config.yaml
d_model: 256
routed_scale: 4.0
balance_bias: false
norm: "rmsnorm"
qk_norm: true
attn_scale: 0.125
init_std_qkv: 0.0321
init_std_up: 0.0321
lr_mult_qkv: 0.4
beta2: 0.99
decay_fraction: 0.77
decay_shape: "sqrt"
steps: 9635
dataset: "wikipedia_en"
Below are experts of layer 3 (counted from 0) of a mixture-of-experts language model. Rows are named gate (a neuron's input weights, with its number), up (a neuron's input weights, with its number), down (a neuron's output weights, with its number) and show model dimensions 0-255. Each number is 128 + 24 x the weight over its row's rms, rounded and kept within 0 to 255.
Before each expert's rows: a language model's description of what the expert responds to. This comes from a sample of Wikipedia text that the model never trained on.

# expert 4
What it handles: Western first names, mid-name pieces. Common English given names and single letters or pieces inside names and words, such as John, William, Ger-t-rude, Cle-t-us, D-ist-rict.
gate4 [141 120 117 117 109 144 122  88 114 114 172  97 136 109 134 157 140 117  84 130 134 123 135 153  96 108 109 145 138 118 109 109 139 137 140 117 134 114 110 166 117 143 144 134 138 197 181 165 168 144  89 107  81 157 131 133 123 135 124 103 113 124 126 134 148 137  78 130 136 122 138 128 113 112  63 154 146 166 149 112 132 110 140 138 167 154  93 141  99 141 105 155 127 156 110 111 134  96 154 132 127 156 165 144 127 103 136 186  79 117 150  98 121 107 130 145 136 191 140 120 128 118 117  99 142 170 155 136  82 143 133 148 111 128 120 100 142 141 115 115 137 131 136 105 129 116 126 113 123 151 114 118 126 175 121 156 106 122  98 112 124 112 168 134  86 102 101 100 158 142  96 149  89 130 160 140 125 118 146 105 119 141 133  92  75 141 129 108 133 119 134  96 125 135 185 109 157 140 156  73 155 158 143  92 106 128 134 112 152 106 124 145 112  79 175 135 116 123 103 120 147 156 129 120 127 153  81 141  84 165 105 161 125 150 115 134  90 113  95 109  77 156 132 136 167 133 107 142 150  97  79 145 108 133 112 168]
up4 [127 153 148 180  97 144 135 147 105 116 161 144 132 170 133 132 132 129 160 126 147 131 127 116 141  93  96 140 180 126  82 110 104 134  84 145 126 103 131 132  83 108 115 130  92 102  98 160 143 100 171 151 115 106  91 167 169 131 132 141 129 154  86 163  97 169 108 108 121  85 122 114 161 144  78 141 122 127 125 139 147 116 110 131 117  83 119 122 120 161 107 154 147 107 112 128 131 133 130 134 105 112 175 129  94 135 211 111 153 132 158 129  72 132 164 152 120 133  87 121 108 144 131 112 115  85 167 124 117 146 106 165 117 113 126 172 143 130 121 107 160 133 151 151 127 145 152 163 116 131 127  99 161 101  95 108 139 123 125 126  93 144 130  72 183 130 102 108 172  81 145 132 126 131  90 128 133 105 106 116  71 103 104 141 128 105 132 150 130 143 149 122 160 187 107 145 111 134 101  96 153 142 132 119 116 131 119  89  96 128 113 108  96 109 147 114 137 104 131 141 109 129 136 139 130  83 105 133 110 108 109 114 115 124 167  97 133 121 100 119 156 120 138 163 122  90 104 154 148 115 115 106 134 151 113 100]
down4 [127 169 115  87  88 154 114 133 116 122  96 151 147  87 134 112 123 137 134 131 130 136 136 152  87 151 134 113 117 147  90 119 108 161 112 160 151 137 133 173 148 119  85 141 120 111 114 134 136 155 108 121 115 122 130 102  94 142 144  79  92 114 114 105 114 125 105 169 184 113 121  92  86 116 104  89 155 103 125 157  88 113 143  80 131 122 127 136 105 107 108 140 100 130  81 148 132 192 109 144 203 104  90 123 107 123 163 101 134 132 145 114 114 116 167 122 149 159 137 114 104 101 109 125 139 137 104  87 114 111 137 131 158 123 136 141 114 147 172 132 108 108 105 178 138 145 155  90 109  99 127 103 124 145 104 142 164 104 121 190 133 130 131 122 188  92 101 107 141 125 133 133 127 195 120 161 123 196  92 129  95 149 141 156 159 123 117 151 120 142 114 136 107 170 152 116 113 120 133 146 139 125 121 140 120  87 106 113 153 120 153 130 130 153 109 101 105 130 107 164  89 125 134 106 112 111 112 148 115 103 161 117 150 105 120 139 144 140 141 157 125 121 119 129 137 141 134 144  81 117 138  87 138 181 148 134]

# expert 11
What it handles: Heading and table markup. Equals signs closing or opening section headings like ===Film===, plus opening parentheses and table pipes in lists and filmographies.
gate0 [ 94 137 133 193 133 136 146  98 137 134 113  70 152 122 137 135 134 106 127  91 118 164 182 117  96 132 127 141 136 140 147 134 165 105  95 171 137 188 153 153 115 131 117 137 138 138 119 127 165 148 133 125 121 120 127 139 131  80 122 141 134 112 157 131 116 113 115 147 136 167 188  92 114 131 113 152 135 172 113  77 132 112 161 130 142 123 140 143  91 131 144 106 122 111 186 134  97 150 105  88 100  99 127 145  79 130 100 175 118 124 108 138 110 136  94 146 151 130 123 123 116 128 115 144 127 170 153 172 140 123 127 105  94 169 115  96  77 131 174 116 149 129 146 106 163 150 158 123 124 116 137 133 126  95 124 153 102 106 138  94  95 169 149 163 128  80 138 156 100 128  99 144 115 148 122 156 115 137 119 143 128 120 185 141 151 110 127 116 130 160 154 100  96 129 102  84  58 130 123 139 188 112 108 142 157 130 143 130 150 127  90 133 107 156 125 122 183 135 121 157 130 131 157  97 140 118 128  82 115 144 146 110 117 133 162 137 124 129 113 107 147 140 140 126 124 156 118 102 116 106 158 159 142 163 153 115]
up0 [180 112 123  60 134 151 113 140 109 109 146 189 105 137 116 142 111 154 116 165 147  96  75 136 154 138 109 107 127 109 107 102  94 131 160  77 135  80  87 118 113 126 141 103 121 124 146 131  98 115 135 131 142 123 127 129 117 166 139 116 109 141  92 113 135 135 144  98 126  77  80 160 131 118 153  96 122  88 130 176 118 143 101 125 118 131 131 123 169 123 110 145 127 127  87 120 145 116 148 179 150 157 123 117 157 128 156  75 141 117 144 123 159 143 161 111  97 116 157 151 148 147 133 116 131  94 134  89 115 135 131 154 163  72 140 173 183 124  80 158 117 120 114 138  95 105  93 139 128 153 123 122 130 171 139 108 172 147 122 141 153  70 118  82 136 178 124 103 155 133 163 123 141 133 132 108 141 118 130 114 124 125  88 122 106 136 123 148 123  90 101 141 159 125 154 164 179 122 132 131  65 145 142 113 100 117  99 142 122 124 179 118 145 107 118 134  78 113 115 103 131 126  99 151 118 145 121 152 133 115 118 144 146 116  96 135 141 115 137 144 123 132 108 128 133 109 125 154 143 145 105  98 120  82  98 125]
down0 [133 132 123 102 159 177 130 124 138 141 133  70 126 142  82 111 120 141 143 122 133 174 108 194 119 113 135 114 143 128 134  96 143  81 115 100 155 101 122 131 150 129  81 140 173 172 126 136 115 105 131 156  98 138 115 111 153  98 158  88 128 136 124 107 136 136 150 112 149 135 173 146 130 161 144  71 130 150 118 135  59 146 130 148 118 152 144 119 110 145 118 118 153 133 137 136 133 146 114 122 123 137 178 112 101 113 130 141 130 141 130 137 118 150 137 136 141 140  96  99 145 124 173 115  90 184 128 106 146 152 109 139 150 138 132 130  92 175 163 102 120 128 152 143 104 142  91 150 105 114 111  90 136 120 120 109 160 149 154 130 168 145  76 169 130 156 139 116 130 109 171 139 119 128 121 153 130  87 176 151 144 134 123 102 158 126 128 174 101 146 135 153 129 119 169 116 173 129 137  96 113 165  36 139 135 131 111 119 126  96 143 124 152 137 131 104 164 142 153 139 121 130 142 105 126 144 128 163 104 185 118 114  89 114 139 136 153 157 122 122 156 117  96  89 139 133 159  91 151 132 140 139 163 108 156 139]

# expert 10
What it handles: Mid-word letters after P/B. Letter pieces inside words, often after p, b or sp, such as po-w-dery, pla-que, Black-po-ol, Haw-ker, Publish-ing.
gate0 [108 102  97 149  94 137 122 130 112 144  89  80 113 124 122 143 157 173  93 126 155 148 113 152 136  97 133 119 110 108  97 109 143 170 126 115 138  78 131 102 177 103 133 117 140 170 148 171 144 134 100 144 143 133 156 109 128 108 145 140 119 154 150 126 146 116 146 112 124 105  96 123 110 119  64 151 143 179 141 146 155 149 122 130 136 104 162 163 144 160 124 148 145 162 124 108 109 105 107 152 105 168 120 120 170 149 110 143 141 155 144 115 122 155  86 107 106 122 115 159 106 143 103 172 133 117 143 177 111 115 146 101 132  93 135 101 129 120 145 141 111 129 133 153 111 133 107 127 130 127 126  92 107 121 136  88  71 154 104 120 112  81 131 141 157 130  99 132 178  81 123 146 120 163 104 143 129  99 127 139 117  99 150 117 135 147  70  96 141 175 106 121 135 138 146 114 126 131 112  97 129 138 141 170 132 150 174 136 127  66 114 129 119 124 156 140  84 170 153 143  97 109 131 115 117 153 124 102 147 162 118 125  54 114 168 134 125  76 138 166 150 133 107 109 177 101 108 136 142 129 150 128 120 114 108 104]
up0 [131 122  85 119 100 124 128 134 121 133 120  84 109  96 114 110 157 161 107 115 165 145 112 144 142 114 129 142 126 120 112  87 141 163 137 109 138  89 130 107 161  92 167 124 142 170 137 188 145 118  97 146 149 129 139  92 129  84 125 138 138 179 134 133 171 123 141 121 102  81 114 131 125 135  81 150 153 174 128 163 137 129 146 124 126 127 151 161 141 159 143 127 151 159 135  70 121 115 135 146 117 161 126 116 186 146 111 162 158 156 138 140 131 150 104 125 102 107 138 178 112 149 109 170 119 145 145 188 130 108 157 127 118 116 166  92 138 130 139 139 142 107 138 143 133 150 109 129 139 121 125 140 132 128 143 106  69 149 127 132 109  77 151 153 146 139  99 121 183 100 108 138 121 155 130 146 103 144 126 101 116 119 128 102 137 142 110 111 132 156 101 116 139 120 149 129 133 154  93 108 134 152 146 178 131 153 129 152 154  80 122 157 117 134 125 130 101 203 151 111 131 131 134 100 105 125 100 140 163 124 145 135  35 115 149 118 138  95 122 138 163 138 107  94 172  95 106 125 144 126 145  89 108 114 141 104]
down0 [117 142  86 108 128 134 136 137  64 129 153  73 146 110 136 142  95 117 123 115 112 124  84 159 118 102  88 128 123  86 133 118 141 116 125 143 111 108 139 107 161 150 161 131 149 117 103 130 157 120 108 170 133 144 164 114 105 117 116 115 147 143 132 122 108 145 123 150 107 135 110 127  95 128 144 129 133 105 160 128 135 135 102 134 130  97 106 164 135 111  99  93  95  95 147 146  59 163  93 136 107 144 155 155  73 116 131  84 124 145  88 114 145 151 130 105  96 118 171  99 115 168 188 138 112 158 105 101 116 191 128 133 137 124 118  97 173  86 145 177 131 130 139 189 125 132 101 142 113  91  99 126  93 122 107 128 116 145 138 132 152 138 121 140 108 109 179  95 139 128 103  96 129 142 135 142  92 165  68 121 138 145 133 127 136 139 139 109 136 117 122 143 156 113 135 107 150 132 113 134  76 138 139 128 157 134 146 127 126 131 176  81 143 108 167 147 108 154 170 133 148 137 105 111 154  94  80 144 149 128 107 156 131 157 136  94 115 162 100 107 131 112 105 135 167 158 113 150  89 113 141 124 118 127 106 120]

# expert 14
What it handles: Hyphen compounds and table markup. Hyphens, table separators and the word parts after a hyphen in technical compounds, such as six-cylin-der, CG-ani-mate-d, scratch-like, 15-we-ek.
gate4 [143 121 162 129 168 147 100 162 100 139 152 127 105 123 117 125 104 112 122 132 118 102 181 131 126 166 142 124 128 117 131 113 174 143 167 149 111 142 170 114 144 158 166  91  82 171 149 180 115 127 106 140 113 112 140 121 133 160  77  69  67 110 153 146 142 114 161 106  88 109 141 121 153 120 144 103 129 139 143 120 110 108 135 122 136 141 140 120 110 139 108 123 116  97 135 148 124 126 151 107 124 147 138 136 123 107 100 147  99 124 109 125 137 158 153 121 100 145 114  84 147  95 114 103  90 122 145 119  99 122 115 141 138 114 162 102  90 118 145 135 139 153 136 160 131 147 118 165 151 157 150 109 131 118 110 136 131 170 128 131 141 113 157 166  90 136 134 104 132 149 146 121 127 109 113 126 167 142 120 150 104 134 116 117 135 111 113  96 208 147 141 173 135 128  72  58  98 131 117 152 165  94  92 132 138 133 178 129 145 127 143 127 131 112 160 103 123  89 134 175 135 106 157 124 128 140 162  73  64 168 146 140 143 105  98 105 110 145 135  92 139 119 111 115  82 130 122 115 119 133 142 118  78 160 121 135]
up4 [162 108 147  85 119 149 155 122 125 122 112 105 159 138 107 113 144 126 130 145 121 104 109 122 121 100  84 101  91 102 142  88 127 156 102 107 108 111 135 143 122 149  94 139 167  87 128 135  94 135 145  91 177 136 145 139 146 162 125 109 139 133 100 127 163 136 114 109 119 126  84 158 126 147 181 162 126 101 134 199 125 150 158 128 118 150 138 134  91 115 186 194 135 148 142 111 126  81 147 142 114 110 134 101  99 167 116 117 151 140 123 146 112  96 130 187 132 113 160 121 110 101 133 180 136 138 140 175 157 109  94 139 158 127 106 133 163 123 128 106 127 182 139 105 157  96 136 144 124 112 109  93 161 158  97 136 122  93 115 115 124 149 112 128 126 106  95 157 118 133 120 119 129 147 113 125  94 144 111 133 164 139 107 134 131 171 151 106 118 106 100 113  93 163 170 156 134 139 125 134 119 137 139 152 109  98  52 107 100  95 160 147 130 145 167 147 146 132 103 127 161 129 145 107 163 167 118 139 140 160 138 120 136 148 143 123 136 141 116 145 141 112 152  77 128 141 153 115 154 156 122 109 155 137  78 132]
down4 [158 131 164 164 158 146  98 110 157 102 110 115 107  88 176  97 145 133  95 140 140 143 164 121 116 159 137 102 126 113 126 137  90 172 116 111 133 180 135 145 154 153  84 127 123 158 166 144 110  82 102 131 136 124 161 164 157  86 131 125  97 130 120 123 150 154 121 126 114 133 129 152  92 123 130 114 128 150 136 134 162 139 117 128 104 124 139 155 122 111 149 147  92 181  70 118 153 124 138 129  98 129 132 139  96 108 122 131 122 153 108 150 112 101 134 143 118 178 121 152 116 165 137 127 124 128 146  81 108 131 100 108 156 134 136 138 108 123 120 157 156 139 151 146 126 137 175 123 112 119 157 103 144 129 107 122 102 133 137 109 127 119  83  83 127 111 143 120 105 119 132 107 143 151 136 124 135 141 101 111 112  89 135 158 136  78  94 123 144 118 139 134  78 134 136 108 127  78  94 168 128 143 134 125 130 121 116 120 170  54  99 170 129  98 118 151 115 165 132  64 102 132 100 130 170 138 139  93 106 120  85 142 120 138 133 102  94 147 183  80 111 145 147 115 139 101 117 138 111 107 143 170 110 116  58 143]

# expert 5
What it handles: Closing punctuation, field labels. Closing parentheses, quotes, apostrophes and brackets ending titles, dates or names, plus infobox field labels like Authority, NRHP, Nominated.
gate0 [156  99 134 108 126 145 118 151 143 127 110 129 138 167 153 141 126 107  71 126 168 148 123  94 127  97 143 115  87 108 144 124 119 116  89 128  92 113 114 103 124  76 122 126 149 159 135  54  99 119 163 138 110 123 108 132 131 145 102 138  82  82 154 119 158 125 126  94 136 157 146 140 161 124 142 176 113 118  98 136 132 151 156 146 198 155 165 136 142  96 134 117 152  87 126  90  98 131 120 137 148 131 110 120 140 103 100 113 148 156 165  90 134 118 139 159  97 123 180 128 112 165 120 119 167 145 134 157 111 119 156 125 192 173 142 112 160 106 129 138 129 166 121 139 113 163 122 122 125 144 121 118 100 136 113  91 164 156 122 112 112 131 122 121  87 130 126 104 107 128 151 142 151 116 110 109 162  95  78 103  84 133 150 145 125 122 121 119 138 119 110 113  70 146 139 146 106 120 128 101 172 111 142 132 130 122 125 107  97 110 175 188 139  72 157 118 122 144 129 133 129 144 151 136 150 122 104 190 111 144 146 112 120 148 139 120 130 158 175  98  99 111 129 123 124 126 108 128 145 144 126 181 121 122 113 132]
up0 [ 93 139 124 151 122 102 136 121 118 101 143 146 107 121 116  98 114 140 169 129 101  82 142 120 170 149 133 118 148 128  94 122 137 137 129 122 150 156 125 149 142 181 144 125 118  84 148 168 158 139  99 140 141 152 148 127 114 117 127  93 171 184 136 142  82 107 124 174 121  82 120 143 121 127 117  68 157 123 160 109 104 129 104 129  80 102 107  93 122 164 119 169 131 177 124 178 138 153 160 135 119 121 146 155 132 150 163 145 103  99 115 162 160 151 124  90 131 168  89 138 138  97 134 128 104 117 128  88 162 132 122 128 111 110 120 112  85 138 144 108 139 104 102 126 183 107 144 154 149 108 141 129 178 107 143 171  90 117 155 153 120 126  96 139 168 118 134 174 148 154 113 130 130 130 141 148 153 140 147 127 177 118  93 107 135 116 140  97 116 138 108 144 152 127 114  91 150 122 147 146 115 133  92 108 129  91 141 155 179 126  95  67 104 151 156 158 145 107 151 133 123 131 114 126 123 119 159  73 136 105 105 129 154 111 124 128 115 114 107 167 137 159 153 141 123 113 143 153 137 136 127  94 147 142 173 148]
down0 [107  63 144 124 192 145 120 148 133 120 103 139 144 105 147 101 121 136 181 169 104 145 106 162 136 104 137 145 115 130 118 144 128 132 147  99  87 141 141 131 166 123 140 120  79 128 136 135 145 128 120 132 153 120 126 120 170 132 171 167 152 139 143 116 170 148 133  97  96 133 131 131 133 124 133 125  48 170 138 103 104 169 160 115 141 104 138 148 117 132 109 161  98 149 121 123 191 116 118 111 168 132 177 136 151 132 176 155 146 118 116 103 174 117 134 135 146  93 100 135 158 126  99 141  91 142 124 146 147 114 131 138 132 102 132 137  98 113 123 119 159  93 116  91 139 114 159 143 119 118 171 137 132 113 183 127 126 187 145 129 131 111 149  82 145  99 115 156  98 120 139 171 112  92 144  97 144 128  94 134 143 154  89 124 127 114 135 153 141 133  94 127 153 137 153 105 119 166 136  75 126 171 126 105 138  86 124 106 163 114 101 118 150 125 104 134 124 127 113 157 142  88 171 125 114 147 143 159 161 160 122 108 125 144 122  89 126 154 147 126 140 113 109  91 113 143 127  57 119 145 136 121 152 136 140 126]

# expert 7
What it handles: Inner pieces of names. Middle pieces of long foreign names and place names, such as Philippines, archipelago, Ephraim, plus whole city and state names like London, Texas.
gate0 [128 119 111  75 122 123 157 153 104 150 123 143 137 110 185 139 147 108 156 146 121 150 172 113 118 113 111 119 107 127 154 138 113 139 155 138 116  95 126 107 128 125  85  93 114 141 151 203 135 130 103 150 142 127 155 157 144 171 141 166 129 143 145 155 124 134 134 115 146  69 184 108 106 140 102 104 119 124  69 147 128 113 162 104 127 142 125 116  74 103 146 109 147 101 118 154 113 128  99 135 109 111 140 147 115 177 121 122 114 133 166 116 100  99 177 144 115 131 148 122 130 100  83  92 119 141  99 104 190 138 142 109 117 123 110 111 145 150 131 117 142 155  95 156  73 114 111 156 133 126 101 139 169 162 103 107 165 159 137 113 143 134  85 134 135 153 152 136 131  59 124 148 148 136 131 156 114 157 122 111 163 140 166 110 141 136 160 157  49 114 110 124 115 139 144 166 153 125 108 138 132 156 115 133 130 121 140  85 137 134 115 132 107 139 127 122  97 120 122 119 143 133  38 141 132 134 152 128 139  90  98 119 128 106 116 130 117 124 135 118 148 138 141 104 118 135 142 143 152 164 151 152 134  81 130 129]
up0 [127  96 124 124 115 110 151 169 112 142 127 145 139 137 209 140 120  84 131 145 140 131 169 107 118 136 110 129  97 130 158 138 114 125 145 112  88 127 121 111 130 113  80 122 105 135 167 174 133 120 107 163 134 141 130 131 134 173 136 157 111 152 109 138  94 146 145 116 142  81 188 119 139 153 103 103  95 117  78 146 141 115 141 106 160 143 130 134  48 100 154 118 164  92 124 173 113 109 112 147 107 105 129 139 129 142 130 106 120 149 174 116  78 122 172 125 143 145 154 110 138  91  92  92 131 156  96 126 171 107 167 112 151 119 120  96 100 150 122 168 116 149  97 156  85  97 114 151 126 129  95 121 147 145 115 142 152 168 108 103 137 142 101 123 149 136 157 134 121  73 116 143 171 142 135 167 149 139 155 126 131 116 147 142 146 132 143 144  82  77 115 146 118 123 154 173 154 127 124 144 157 180 110 125 140  93 138 110 130 137 107 139 115 121 116 104 107 129 124 107 129 144  44 143 130 122 140 114 161  95 137 119 117 106 103 147 131 119 130 131 135 120 131 125 155 134 136 109 136 161 138 159 132  85 140 121]
down0 [120 130 127 144 123 164 103 126 147 144  90 128 118  71 162  84 125 168 141 112 131  88 169 107 178 139  91 130 185 146  79 104 111 110  58 112 124 158 125 126 110 112 154  91 180 136 137 105 103 186 116 114 128 124 112 157 147 144 157 126  90 138 120 125 132 143 174 170 109 111 125 138 123 149 121  99 158  92 109  85 135 145 130 136 130 139 150  92 170 121 162  82  98 118  81  99 124 131 110 154 128 149  99 131 156 127 163 141 151 113 205 156 105 139 146 136 129 114 108 122 117 132 113 135 133 122 140 118 140 144 114 103  98 135 110 130 103 124 130 135 133 156 168 133 112 127 125  99 138 113 160 149 178  94 141 108 129 150 127  92 104 100  93  95 117  78 150 141 110 119 124 133 122  92 142 144 117 144 159  88 106 152 149 115 154 128 149 126 132 110  89 141 132 135 183 121 137 126  88 119 132 130 105 116  98 149 107 149 107 145 123  97 114 146 121 140 143 139 133  89 166 109 150 144 116 110 144 134 126 123 127 119 185 155 140 131 140  97 136 117 139 153 110 171 150  95 108 146 120 172 105 140 108 149 168 126]